{
  "n_layer": 15,
  "d_model": 128,
  "n_experts": 64,
  "experts_per_token": 4,
  "d_expert": 32,
  "d_shared_expert": 128,
  "activation": "swiglu",
  "moe_layers": [0, 1, 2, 3, 4, 5, 6, 7, 8, 9, 10, 11, 12, 13, 14],
  "router_score": "softmax",
  "normalize_top_k": false,
  "routed_scale": 5.54,
  "balance_loss": 0.00362,
  "balance_bias": false,
  "router_z_loss": 0.0001,
  "init_std_router": 0.0349,
  "lr_router": 0.000559,
  "vocab_size": 8632,
  "norm": "rmsnorm",
  "norm_eps": 1e-05,
  "tie_embeddings": false,
  "optimizer": "muon_variant",
  "lr": 0.0099,
  "beta1": 0.9,
  "batch_tokens": 32768,
  "seq_len": 768,
  "train_tokens": 287500000,
  "steps": 8774,
  "dataset": "wikipedia_en"
}
Below are experts of layer 12 (counted from 0) of a mixture-of-experts language model. Rows are named router (the router's row for the expert), gate (a neuron's input weights, with its number), up (a neuron's input weights, with its number) and show model dimensions 64-127. Each number is 500 + 25 x the weight over its row's rms, rounded and kept within 0 to 999. Numbers have three digits each.
Before each expert's rows: "comes after" lists some tokens at least twice as common just before its tokens as in all text. This comes from a sample of Wikipedia text that the model never trained on. Tokens count by the router's weight.

# expert 49
comes after: "of ", "'", ". ", "to ", "in ", "with "
router:474492504518500464445501500474482493508459533507513462452483553479500502494489451546527545473445510521491506479470487505475534497508467493508498513461457457490504500468474520477526495489504512
gate16:489510539565524460489479578534510516480443502468521492532479498519508515466523465536465497526473512522505546552506453500528524511499502533514484453524485470459474464461500503521513493477489476
up16:522481463485524484507543476497511507490506485555458531468490453543470496520509508471508458468501486517503477505494531524473458455510494513470499545474515508541490517473511506506500511484510472
gate17:536478513466490494474491491509493501498519470474514443472479475504495528503467515482504509496453498486546453515509499499461502511524522541525458521513543488480472509540473532511509552512532503
up17:505487503554531536496495502487517499511476486490521474498461540525484496512483485499499493514530503519489485497517529510494506530518484502484503524472537496497496513530483462531515476538506537
gate18:467454513502495467474488478499530537505528511483540505561488491474497469488507498499481505473451484497483484486522477491439511541467482534508476526499500518529464532481480459458455476514515506
up18:509491489506459479484502491481547466538508521496477493500523527532487491452473475473509511498525507472481471460515506510505469479535506431498550495500508443523481471507547541461512481464486519
gate19:490476537528492496498534483448518504472491534503467519504511483448513526541513491498486509533494518529476558477515502505534493544515439507477463516521467535496493479543487503460527460483512503
up19:512492513522500494471520522513527535488427499489488512507461483474511477499549505475452490494501479499496526504478513514494466494489470504454510460506497501485531499513470519529528479474498499
gate20:499480512511497515483498542501481482470523479531488485501492428528487479496530460448518473520488523508544498508487487483540500459470501487483555475462475476511518542456503461511486480489517462
up20:485517529477517545460538526509506508511546501496520520520487478500494549504465497511482541505522551532497479510496515466529498524532477511487463484505454486497515513523459493460484501495492451
gate21:503491455499460502550491491483479489529534516464499515463525453520483475478441515507467497558527500500491509469510521503494531524483513494561491478496501500481508473497552518446492502509509521
up21:489481475524499493540500518515506509515506514481496440500556452507504488490548538537501559516476513490499492527508495528526522500508518531562479516464513509492533469549476478504533463465450526
gate22:501521506480514476524486475461538446542485469474498508479527509551523526479496508514474574449545469500525513453527504487507503535455481499525499516471490523502485457514503514516521478465501509
up22:451542527489475484524511505460496494527504467482506533509497498489461499509550499467471496468513491487545484536523502494544482542459504476521511525497534510530519487527506480508480488508539500

# expert 6
comes after: "\n", " ", "| ", "|", "\n\n", "% "
router:520513499496517483493473506459496542535457498524465466469515485566531506504522454495535513479499500533452499517520495526513483513506478484498463482479499500480524531498506520475486515516500536
gate0:503459458516498500463507518468522501504518529532490527494535472524541519484466528484502467483484516464501492505489482478539505513482492472547511502506511467470475546511535521519475475502481519
up0:506482496512487514512463559454515540543529563517492471487500503493459530517515479504513471501467550475482509474484461482547530501444503491487531506470550481501496476489503499505509468478463516
gate1:528490492498525510484491516504493503517498524499463503476507466450497501514503491493503486495528549470485528486489480496513496472461469478499501541535491488494468541503496510454529487502505452
up1:503537518509475518482493533511474517466464513471511498525507477514529486474509508517526485536511496461520502479497518524502518535491483481503496509540513466521454537530517479477485485539540513
gate2:517523511483461549545447472497518481468514499521491509467506474497502504484517482473517473510510486517497472499500475535471411528560473517477470539523473538473511476488496475506467513508508449
up2:508489464497497458511541511495482482524495522542513494503503464484493468474464491513503476480544533529475538542492501439454518493504467499515486480494529493539469507514524491458496536483504551
gate3:527506496495515507508496464483539501526469518497565483488491491527492468487511517498492531532477484516486493535475497476480502484517489524512488522457496529500517505489513499529528512539520572
up3:496475465515534537486507509470499511510459494518474501513494471453476499506491452513488542512470466496475456520522474481457472443500450510503495552489491511466486509520505477499512521519493558
gate4:476519540468490497471502519473494499492502559518528533448537498519485534507517538535481483470512496503490466479539527537506512492474482535490540509512534503507526488491499530499495501471467538
up4:510510488537483454511484484489564501512506504493484440516477481458498509522514494491512520496489483489515493513503475451501470492522481449477540529488500476490472461508500475507491519500504465
gate5:490529481525468507496532500489486471497529485489498517524466535452507438488495459524468471473473497531541481452497501476481506519541486497468517503481500445524479534514505478488518541538510514
up5:514522491510531507510474512504526486507492509477505501530485562481531482468498475498517488448473469524522504491487526465488486543499508493461507471486472524477444509498495488498510512509504497
gate6:461483519485546520512511510508480489518533507508513518466483501542498514496497472497507458535508461532522491498527479470483511506520470533539505480531543464500513487461527518496465507522559466
up6:505512510503511471508505483484480467533466469485501477535511510454471478490481509486500503500455536528476516500529561484521476528491490483435519503488506523502498489492491532476520490463471506

# expert 52
comes after: " ", "\n", "0 ", ") ", "1 ", "2 "
router:491515509541500476477508502486510514526458528541506475472562498536530508552526473523526516510460497553445506523501526508496507498524507505484489513515501508492536539481499515514475537523527506
gate0:501536491500481461496502510503512435489489502509461492461506453482456478509519519492500512531498529514520473493474525538525477462524498464520495559548479528477486481532450523522498534509553511
up0:447463503477490504474554515476517481514503484510501518483514495529477546511484498443493499462471524501540508506459541487484471480509458471520476544511514496485508538504540506471473472490514469
gate1:501519549441474511492469516466450522465526510506500483495456456506486481466499513483473511470462482488487508486559489498496497484478498530497509525482504510489484485507491485495536487512510560
up1:535496519493500464501456502494483518469490484493508493536488462471436489528530517483424499479502471516536516510528503463480512518490510539473475526500527473506499439493550469507525536504508495
gate2:445475495521468522517525498461475469500505500470442504534508480506494496515505465495503509475435497501516518489502521502485508502515504490513487521478528460527469489511492462482525550499522552
up2:518530512539543467481521517518517488508474479505519523494489506506487462465466508524508479497541509523519460508534498515511555523507441498515555506499499542489508509492520509460482482496486467
gate3:489506518531484486503459529501496521468496532552517492461509500509505508464528460568482490477486482490494485478516508517501548466500526477484498518503464463519491473501544514542519540486472474
up3:482540482504474491568507477495489476459492511559499515462492470515501475490497531513483448500502508532500549505468517523524520528507509482478492521502535532549490440499501500508462496498525464
gate4:523512486521470517459525478518518501514489518560520477496535523449532504469476499520494529486531484470562505476443527485447513457482510518440518460485532523490506518489525535492491517485497508
up4:546495518519477473531490488472528496523481529524470496493486455545464494543540459480514515534467483500455496482520490539541492485488523489554501541484495527514511540503499502497492484517492509
gate5:519521523506487515499533496495523479477465528487446506502498512495499528494499478532545446484531457520514527525486472499493486504469517445520482509476507547494524491456508475475499491514500495
up5:476496514504511515472512487492496497488494493425500537498480481457525476486480500496515511483508497516546518490503500480480490490480490499478536462521464478498490483484501503471492510496526491
gate6:498549500462464497484516473485495466526471542520510442467493496494475501487554449481482507523454500513475520478502501510442503501533518483509475514508490526481489572432479530509506507524491520
up6:504474515513513514492491527453500529543548484511475490509494475504487524528449514503519511509496486519518482489473534487483506499488433477506503493520471477551553485540505497517507540485512455

# expert 60
comes after: "|", ".", "==", "\n\n", ")", "career"
router:515491460546486505468482502472498529538496500492469502436506503506507533575501484520517506496464539511444523523472457495483480451528459524495495508474471506456540497511496510472516505453536517
gate3:484491500519496501474496507468509435506533479489461492547524481475489522552467502479533536508481520535544504483500482453483507492527477548492486470491495497498525488519507482514509507486536494
up3:541485514523473473476462510488467466498534479548494492505571495498489520570499530483533529534469513506539483464479469475469529483497450521509457497471543478469523487499503506487501517506477510
gate4:504509475502527494495515497439529451525537483538519531510530511505429479522502532497524499495519522511475475497486524534532531503515470454482463540525508509467520493508517481474538496496509468
up4:512469494526514509511471472477515531528515496530521491508511485473436463527500535501491519529507521496482463486487451527475461461519501455492478525513536510479524517479448493489531466485477480
gate5:461505462510474465491505486493523488476513493452496538467496449491541503480487524504451519525505526546510526532537496448544509497530488519501541531503478466457497485495495478506487461508506482
up5:517530537519517533488470512501464559477513499562468453522515525525524503510548474478501480482483488468486495541507487472497506494481539479476485486509515500561489489524494502513510516478472511
gate6:521520477481503506528486505514495460502483501494487496460516503524492526507553491483550523494517489521498524463495539532469511490539494517502496510497472531472496500530514441482516476492539505
up6:498505510499511464486490493480492514470545498525525470564531540501521468491448516493476516466478481477517508480517457475462489529481480548468484452521509474513484519464488500524495486515496506
gate7:532440481471501544521534509468519503499523480477504500553526480504465512519511505513471526453479552519498484471461512467471512491468475496534447460507467506485511507513543449482482485503539524
up7:535523510482525509435489528492438488478531552476458498508524524472475522494505523487496478445526524481474499518511527514482486488457503511477479506542515497508510491555539538513471487525482546
gate8:529531545487486474494473533488530526493479481520493487526533523515503546531477448488435469490509519490548459504467439492531486477498510491514462511507488509528520497495467519537494491484471492
up8:438501487495502521501545432513521451541541481503485504482480489461490480492533525523551496518501519521468557496504553492536519507494512482497531466474514496510477493517512514481502481491526483
gate9:523495472483518480495506517511466563499504518469483543494460496474488526513523528489497504524501441493487526542490485531509473496477514504532489496485484514493510464505536564502493519496508545
up9:490452492487523477485481544479534492483520484525490522526484483478518519477445542481543510492512498517488502475513521485505514549469560499513541473502485531507508463527506471489546491520475554

# expert 11
comes after: "| ", "; ", ".", "(", "N", "/"
router:531486502507497493469504465479526572500496492506472489491506527509506470544514500501516511496512541522418512475508491525489508473498501468492479541477505524493516541476525521503471540490526545
gate0:508490465544492515490532486477529520479497493513446464431466490493493476524461488472513479514521544505499514500484520466467484479544487477511509578497554453519556517492490518496501523504506499
up0:481498483534536529506519475465473502523504490502480519482475482509512446527492523490519495480507582520490488525481531518491485505498485493510529548512549521495553537461485500489525499557515495
gate1:470508473461516491515538469515510511515515465489482522504495502470518566520506511570513485472492521523460495481509441499525498515492510504531459467499462533464519518499488435541497513532500523
up1:514500519518516503508468519472508481487446526474463482499522504517483471471486522446474461501469476537509511483490525511492522497505537461453511493543487488526484472472494563487485508503496509
gate2:523491510518470511486512493464533486554446502499511545473470462495504436500471536439523498450506489515500519522508515493564543497456511514536505517472513505507522517489487523495553501481495498
up2:451519488513538516499530507501484463505497435488518489554517500481459481514516488504508551529469517530526517511529524486503493463506488487494532499497465496552484456518492513529542486524492519
gate3:485476521499534508472484458499513510494484507503492485476500502523479479478545511499522491500448529500513465504459489501511509447520532527521459500491565519531501504505509526532516510453549530
up3:490489508495542502507482468534458478494527489546527498424474493476488437479504499491531483513489517481458470517469476505518480477495514542476466494512526470504467469446558517509499498482506513
gate4:543507453452492472478464528497507504518483507502476500487497430544461505487533479495496541506479471521487493530489508474493475495490534486484470501523474506569524487504511490493486534487482508
up4:506497461472508513467481516485521488513446513545454440464486489537488494507538490519501483473509501485530440529494523498533471486503506470488506510478505531507492517514557458477509496522488539
gate5:485455488469487486558521489496467540500529540498482536517494526505500476488532448488483478453502499507500499485516500524523475507499462531492520514485484539460546510522496511511486512474482497
up5:485469503467504492513515504471493532503514517478510544532481540500498481489537468498490479468485527545470458485536506529522450466491519528478502530491484500458545490525499521522503513479458525
gate6:507483527497514489492536508468511513547495483477530492503489461522441511534485467503520512483453522506442493502536488483545516499492503483481467511483512529491568543487462446518511491472504468
up6:510476497438474513485493468463474513492509453488524506526490490503463509517497536484513454500458467514514547458539459490507518528522483477471506471481498499524505486471528521505529522508465503

# expert 27
comes after: "|", "\n", ".", ")", " ", "=="
router:504490478528501496496478522484471536476471472516477484473505489502532522551497484527526518475472529564432538521488455515460488525514471536469478502476486489458515508487495510486465504496517503
gate3:507514496482529467547517467476506519511451500499496489510465500561529469490506549493476450480518472523512502488454458482508482504527463523491468536549510518507480559480451494506511475454488477
up3:508498496494506480540533511502477493540506510471494481499538520501511516520511480464495461525486471518468496522520487523536479507510495534487468497494470470468475485420534468521514504500495470
gate4:491516494511476501497481513489470483535469488507468471505490483475470494424522525492496509540515506511513480528511499531473510463478495527512569513507480537508527479491501471507514481466514465
up4:528528483488532511500472494459527482488484481502503524480499525481503493510529521520479444507520523530524486484512505505459489494500503482546479474509481493509514527487513483511486502495492473
gate5:526528523487489467504489514522497538483507479518520491526488510533506524548494477486439552488521463510495467510519476460520472486494490480504475484535514449504536500493513498481549516516500484
up5:468465459512517492476526451443503482529519500488485542495496489508505509488507509479545504467518496505508538483505526521533501533472502490483515488483526508470492528512516508531472484528469499
gate6:507458488487510519498502498512529499462528476475471492536460517523477502521483521482466484475486505515481482535466482458483484463487501497473517527536478500459510506479485485473430506484495482
up6:477525490477499476467501463522473478519470474512510518484480520463526479469490510469527496505503510495487553478513486530527493508504544486483511502465501509508501495498532527573542474524486495
gate7:480501483454505533507539501499473486491516548510501460463514507548545485507527539460461525472527555538472535512499479503492502515506498505539472510503479464471459511483465504486481490519487475
up7:528484534478540539511496523504502509493522512516527494471516498527551519495488536435483500511505545527488516476501483510472495496511471492533490498511494467499487539486435513507505502524489466
gate8:529556532470506492497500475507516499489445513476486468476497515487514501532511511496502482528509491502523529536490548474482550542520493513535532464532505528452466546483501520490479521548493502
up8:517484490533524509497507493503473521513506467498485514512480521522508502448483507474464503503460514523491523458516485515512464489532510475498454568495477485531522471490500520553496463476510510
gate9:553524488508467517467492530534506480454453515513519499554546486487493500480469524501495495500463496469536480481534492507442506475521495507532524510509451464496473518456532497493476495484525484
up9:527516497491484498481542522484518514523489554543455489518547506504476526483478553562457514481491463516505483466500458492514523488490560488497520495505485477480494533457524491458523489494483543

# expert 12
comes after: "(", "| ", "in ", ", ", "–", "In "
router:476447472501507495504491523527477520483515481544472499451555512503500470534521464512513514504462506532460540546474503521486510514552496535450506512485503516462474486488484500489460521474513522
gate3:537491464506498530475533493454538508513519442465512488448557505460521523538528484508486509540477485539492466545481485543498489523494512510489484511491468512504488466493517516579516510480505484
up3:485485511512498501452503448466540470514558446543480484493540498452512539538500477518485537492479476488464497511497447522455474506494506480511510479514480462454468499482508475553510489473491499
gate4:514465470506458515515532539482496500487521492510484488540485506497531531505545510493483490505521523499485516493523536540513507546505507532477498486527462507525520497515489516533467493480503498
up4:539497528506522501519465511457509493538510462509544487489496506479465541522480517493447509525519500518507535527458478458504501509490488453539519478540518490509457508441497473478501482502517491
gate5:489493512478500524514503528477472483482490502500483538477478499501518496479533479502488454497467473513469543530483450503558488503486514479497511493485456503485488519481487536501481539454518500
up5:509508491539509496472510470496496549520488521489549491526504479509455514519436490496492536497535503496502452484514532505416525458487485510502472515535544489523545492508511438524500444502498522
gate6:536492505504489504541447492454544487515508480478503517473539463518509509500508527546534508551501520523479510532502472476492510504522475477454502499477473488502510519433552522489479527479495478
up6:476497487535527516471494479534482483533500492496490541532458513475485469488474493467532539471541450516512495521532521511502480479484554494550490463483517512551485473540495475516494530489531523
gate7:541472514482501527518490493533504517474506476539465496507519442491470487523509473486476528492523541538505523472484492437479502498493527492488479489482479490487474484498493501492465509476523507
up7:511442504496511550481468452503522501503530498500463494487515469507501515505526475493484529514513526557462524535492481486485475480469539539486507472499500522515447516503512523501512507491506492
gate8:529519469496471514480481501474525489464534483508551543492472496522490504485495518507529493460488469480503475528522467481492524462518525516487476506443483510475506463505487522497482496480488556
up8:461513518507531508545524486489459469527484544533477442516511510451501526521505473458489506539516508529502537475497503537507454521493443484521530498545513502524512502494503489546492506488497464
gate9:477507529522547486516463515493453488495519475544510515539510451479516490538504486455482488541515511529526531477512522493514492521544474506519481516476504471510526480519482509508472500486511513
up9:489548528477489525469517462527462467525491540496459483487462500461475526506529439488506498509470488525508487538533511495523498509494486479500528525462537533493486533447543496472506489442497488

# expert 53
comes after: "| ", ",", "0 ", "1", "(", "0"
router:495476477518478483479494512514491526477499523534483498480555521489488495537496491524517530483486482528445568517453499529517516479492519502447491503485506477493505472451501513502495517486505520
gate3:517471504521532496515495466452514522471473471498497463536517471530499509522511520462476507516518497505485522507494506503538470481488503513501473482537506533485493502512474502514498492484530515
up3:528520513510453518549505518496545523484473534500531457505471496558461497525482554516498500484477498517464541524493505509499546503474489461479514529545485575444507511495506499505503481472517506
gate4:515485472487483428529516508520532524484471516484472491515500510525485479464553488483514508480511492511513486478487501544495512550498471516501453482485502510519493441501499477495526566480538500
up4:488492552533518525492507468495485473511520457483521499464533484483464514528488491515505516524502517517478498477468478497525505470493527522490523548500489530480491546498526538500516431513481514
gate5:487443501479522494470502515512499467456479489478534491478483500537452513497474515521455507490518555496497489436523511494470502495482521510474522503478493489479519459463520479483482468481535491
up5:491490520453516435507513504535489490495480501483554479532489501521526475474515506485511531491519485487497512502498536520469478482510431485555477526513531502489453561504509525514485473494507545
gate6:490485484448525502532524485496495500478496505512477543516502501471495504471483436550512479479526517513533526513539498518562483522569514537477523488485496491487491520562497496520504488487472492
up6:501508516486484538488502441503491491451505520497507494502495527526498504467539480529481497466528486506537493472505490503516479473544491508502534501508527491504467509522484547540519494444453489
gate7:466510490489459510542513501503492555526505499528524549499528474503465492497505437498502503499536497483511501525506511486534489564511538483523491457479541501470463538497538524501531482562507476
up7:485514493505520490527474540492469512464462537538458504483521496495538453504514534469488472489504534551490498555454501497498515485472510507529530487481513472522490518538481456493500512444488495
gate8:533486486468472509493483526482490528487513516502498535515472529479518529497470479552479457491506502444493527519524528496471488466470529502516465474510509481477475514518460476505517490520504504
up8:495485467538500515480542456443514471514502499497517497538527485505476516526425526500502498440490494533504502526541486528476501480489488478507475498520475509538520484532493515499472472506474453
gate9:497530505544484508457484508510511522458494504514551501487456520478527529516529473515469472551475527549498477514511505489483500509459477493501546513502496534509482486521487524484523495490492505
up9:490529524494503489517484495491519484525511541489526473464537485496492498464504531493520481501535505512505479483470475471509532534530510550511505475534486491501447500463496488472513462492510475

# expert 31
comes after: "of ", "a ", "'", "with ", ". ", "is "
router:457462485519513489486478518504512528491463558491487479507547529543512475489486493529549531495455513515499529518486471514478500483477457476466518498467476485487488500456475539492484487481532511
gate16:526478484464495548530508478510485522446481491532511517470498501478542439495498499495494482500451495488496543473500499502480529535508484528532463491540479455479527480518541496478512542487527518
up16:518487490525523527475485525498528522513519484514561507509495510513503520529499508465467536571527562485525481545483458499492495459530478497527500522459542515534477536487471492449540471558503548
gate17:442491503472481485539501512533542510478486488485453497532475501469496479495482514523457527529465523510517505507531572497528526521472505449474508507498516531519534485484473456553511507512525490
up17:526496465493472535489519528502492494479474493497485507436480504547469521453498506470517505506562491475479495525421472521522482465539503486496515480506534450508522499505500544472463502511503482
gate18:490557530470479456530494474465512498533513489503553470496513511505484516492492514463473500501472439499527498484537515464470535542500479505515502496502505519514528522501521510527508513511494501
up18:481524477524493546482480493486469488520462480494483518513493516495466488523542485488537518481524538501482519485465463500537491507473496493467527497503474538535477520487463475478493523506512498
gate19:473509512501466494520512491489495510493517513510505506510472443502501471519474532460472545494512498512525507476502511526477496521534507542521446469492525515521519488476492474524509500594482512
up19:524520506558498505515486521520501486487498491535486487481497466466509497499488489474476523493476475481512505508485474499491556515534466447456498483488507517490499451445489496509534450530491474
gate20:536517518494496446484509520504484475510553470480506477483566452576528529491514500558475501468465508519533537493510493527534499476477508519483509475472531486505484466516489475473513492506483534
up20:509488514462514495484498522494512495497548496533484463478492502523514488481505522509515527471481554479511537484521472504507519492470522481481512491516525453469551476533500502482434489550462501
gate21:530505497484501492486515470456568489490522490525515527509465497505526515471486517529525552545507506528486502480494482487511526565542502502512463510502461450487515471488509522477485516483499491
up21:476505540517521511474493465492526518524545482521498537495508484534489503479466506516491482571476462513478510546466488520501494520495468500539494486529514452507477480550524504421532501532472458
gate22:450535528497475507509498513514488510518518494515530521550526485514520503476516491551503507467501509471539452506556483486458528531484515520514488490467435492511517514522517520497496521482491520
up22:493508521468541536488538504506484518502493522510492510507468521510496494515516487483507508506540477522501487543500517534501509496525507483489506491528473497518518492504545465497451490493492522

# expert 25
comes after: "of ", ". ", "'", "for ", "in ", "with "
router:486467494523526489435500504499492517500484546508480463460503541511507477490505472508506515501483504498494527487462474499473482453505503494495495517488480458486514536484465526509509504479492498
gate16:500493504483501476496518530462516477507528456477477427499512456496438498529528532475479536489476494469505508478496493491522492488523492475482511535477538503471522468498513520527521468542496489
up16:542507487522513504480536526470493515467502512469533533493555504503544505497504472481528491484474495451484492490549543513494508484494500530491515511509514505503476508505471495469515505518504493
gate17:501525489507475531504485468489517516531507497503501489461516479500518526543516477564486478498448481482521514491488506476488489497525547530547479545549493518486464532500465533478499521471517516
up17:503477523540488472480501485530518477463441484516491499493490515485471488504513503460530552497485531493512505488465474511519526493473508469457493514450497515466531504512520500489535482509494524
gate18:484489477510506473500504478502546505491485497515501545538498475494488527438513520482539499499456491480491525502550533507484511527476519519494495533532493500453472535466462482526537447492544515
up18:492519520475495540527506479535519551517540512496494501503521483549506511499451496520485476516508494516474481502544486527512500490503499466465503464517470509497507464467503516487469504538517497
gate19:479461515477498519491533531511518468510516475550504531493472520506500499490476514514528469546524505521508495509507486471491511533489499500476495476485491475523497495521547498484493577505485487
up19:486508544494494501515484558512504520495532510541489452500513459492490508483464510514498508494489510503524518493526444493499505506520484519503510513497529527482496517453479494482578454517470555
gate20:451572501518457464528533490504489451520483561495534477458462485479509504480508475531497503478521540521495540516513497473524518565499488477485521494465496514476520455506552471505516519517490483
up20:511535520474492461501488480506486500479456500505516513489475494474521483510495466535519473448508569479517518507499498501523506502519511504509550479513459524433535489506506502488516552503452491
gate21:527455503498465518536520470474516526465494496488465547503503478537498473509505504495508546523525488465491524506507522537538485501514528531455508503516449497499510480520532481508525493479547473
up21:458539480497463536525468502521513533532513471536509542541499450559489515504519537517469472490545491533508452491482488485485550493492466541478531495500482542518520487484508478522493513486465518
gate22:508515512502515545479509556508481510504506464502539483501507475530516529513541536527522512477500539527499545512506506496509495468501496469476511475518526504478512474536486494505494510501512504
up22:499525468491494471522476501515518502516486559479497508472469497514500525513458473487493483491471462514462505467509482509508535480513491538497510519489479474559507487456545540519486510466494498

# expert 55
comes after: "in ", "In ", ", ", ". ", "On ", "on "
router:442438447497479506464481484484495513505479503565460497466518533518512480508496485526523549527481542479504560502493473493460515492533487524485450504497491514483503494515468510469488484492525529
gate0:521487445464494526468523476492499472521437509478494491463514460467541542517502494513474526540497503490532500526530477534513482523494501474520490535464524535535491489540494512508498482504481481
up0:506494514474477516466487500455456482481509551494536544496501505490470516497471467506496511498517510466545504506526491475472515457484506527512519561535520534522466484533537500492456493498456482
gate1:508532479522491470421534493549510502481516492532516471470516529452486511490482509482487474506504466470480476497552514507440511512491513515523502534501489505499524531502512479486535493535515544
up1:499445497493501501566506542423489514523500524477520488485492448502518467539488490501475470486520510508500523514489486520484469459551490508522544510522488502493480489483473511521508541490504434
gate2:535506451514506541521491489524498504528497478489540497478525511546513464505480467528498506539535527462509532485526477517490484483487509485463490529488477501501497496494491531513483497519540528
up2:511485536498501487467556518484538481483496491533459493485526505483474507522508532507485511466489471511472470524452494477523516524477533524518508444520544495565505498526541499483498504539502459
gate3:462498452519469499520546543524518505480510458534528500502537494479479481497476538559484475470477487490465506498545488500510464476540477517532544480468465546480517527510493519486501497509531466
up3:505510567529540520452510480469503535479518456485497518497474526532462490539497523490514516491478489501530515479523541496553521511513471499487466529520543512527483463497511530500514499533497464
gate4:522511459498495459483445521482461506500526520491484551496466512482494536474495543505495508521524495467517503533474492497504526490494464457492513567499495501515483519522471514479478471472508544
up4:540530448519512512474476478500473491510530521472486537510479502499515547469514544494505535513493496487525477522496458497521511485512457490529513591484517510467476517514515514492449474490516523
gate5:508485497489475549490485498490515508520483479493469458439503508504517479471490541478501494497478538520520480526499447495491509564543458534491505484510540544472507518497496504531519452514470514
up5:469513497517487460544511521513474484463486493533505507467488496511490482482495477536486526526519464512489510490502517523466503488480530456521529522489457491502504506422482465476458495490542434
gate6:560483503520515503481488520495528526536525461486458478494465484514454555496491494473475502526506466473465539523540513509558479501502515453471496490522482493527552488515493493494492547504508490
up6:548486494521486537471537468497512512544481477489481467490446512497513482492479520453462505504513542495476509484513509493491498527575522486546497460493496487501531531521468465512500520525500460

# expert 1
comes after: ".", "==", "===", ")", "s", "ed"
router:484504491511462505458513505473492503563481527520471514483534512502529487501517486507519532494475483549470505516477472521450501491530452520485506525495468497449561538493464520495498522497503517
gate3:532501492495444523525500479505496489475472496531515490527475445510554528485531487477486458472526508467490486514533497517500539506486500513511506499467461482511505558521496488552522497463554491
up3:472508508521509470469491522495509471494511487483472497494530555488465511469475500507498500570493491526517534510477532514515474491512467505515526524522480493494494439480489500449458478494474532
gate4:488502516510525496478526494500476451460507493499498476499487535508524487461482513524468457533525555533503522530511503540518511512481491510458551501450496514555448508477513481546502527513488502
up4:486461459503486491527450528516492521556493501483496529499518518543506506469518546524480467496508426479517494479490520485490467491516521496545472497506529489494507507473534489501524507504494521
gate5:487476489514524526518504529508515539505517494482490500483476519474498468529487545493490504493534539479496458526488528453489505495542547503504499521465492499533517533492460523492516518459455509
up5:510504500525497512517524480517457472511483483526526501499528466501481535473513468515529498521491508521507521474495488527515503502452467497467493547506505489473438505509514465477517475505547507
gate6:453457491470507469483496498484505525530479489496457450509509510471493554484515564502453510516524448488519491514489532515483518516503534520539499476518521480546503527504485495529510525476508519
up6:488494467454502519489488463484538484520525492487481504481522471491493566514536510478478521485504433492499506500488473513492509512475499519491501474502541496524485494533525516519451528513524529
gate7:525548489486495522517521508513482532492518472462468533506500528493514498530539468487494495532509491531508536488530498511517518532517516502443538467495430480447487474467512479500468532507448507
up7:503464528530531472476543507513435508478467469511501501522514519464470480495472498516492486506500506468523510474515514465523505469503504525499501496539501499499438472525478518476550472485469509
gate8:519501508476503501467545459473504480491528523485529505534501494522495528489535451524499505506493521506462578488513469506506480474519481485440506528541503506452509468496520476493524535527454476
up8:530532479470470467512547501502520483503549531524511513534484506521480510478504444510486543522512512523501486512515497469502498504521500484479498524532535495484507470454517456508497529490483498
gate9:498458478478507497552513537484536512511485487552488536511508471467499505523473484505486499483462485505524504473478509501517509490487493501500518438511511486472526504476472454521542473514508525
up9:512517488467446486470511436533465509499485498466546445497491524535513462487491501472471542512525479491527487466523479468515530527529512467542484497486485518493516460479483535507475475472506489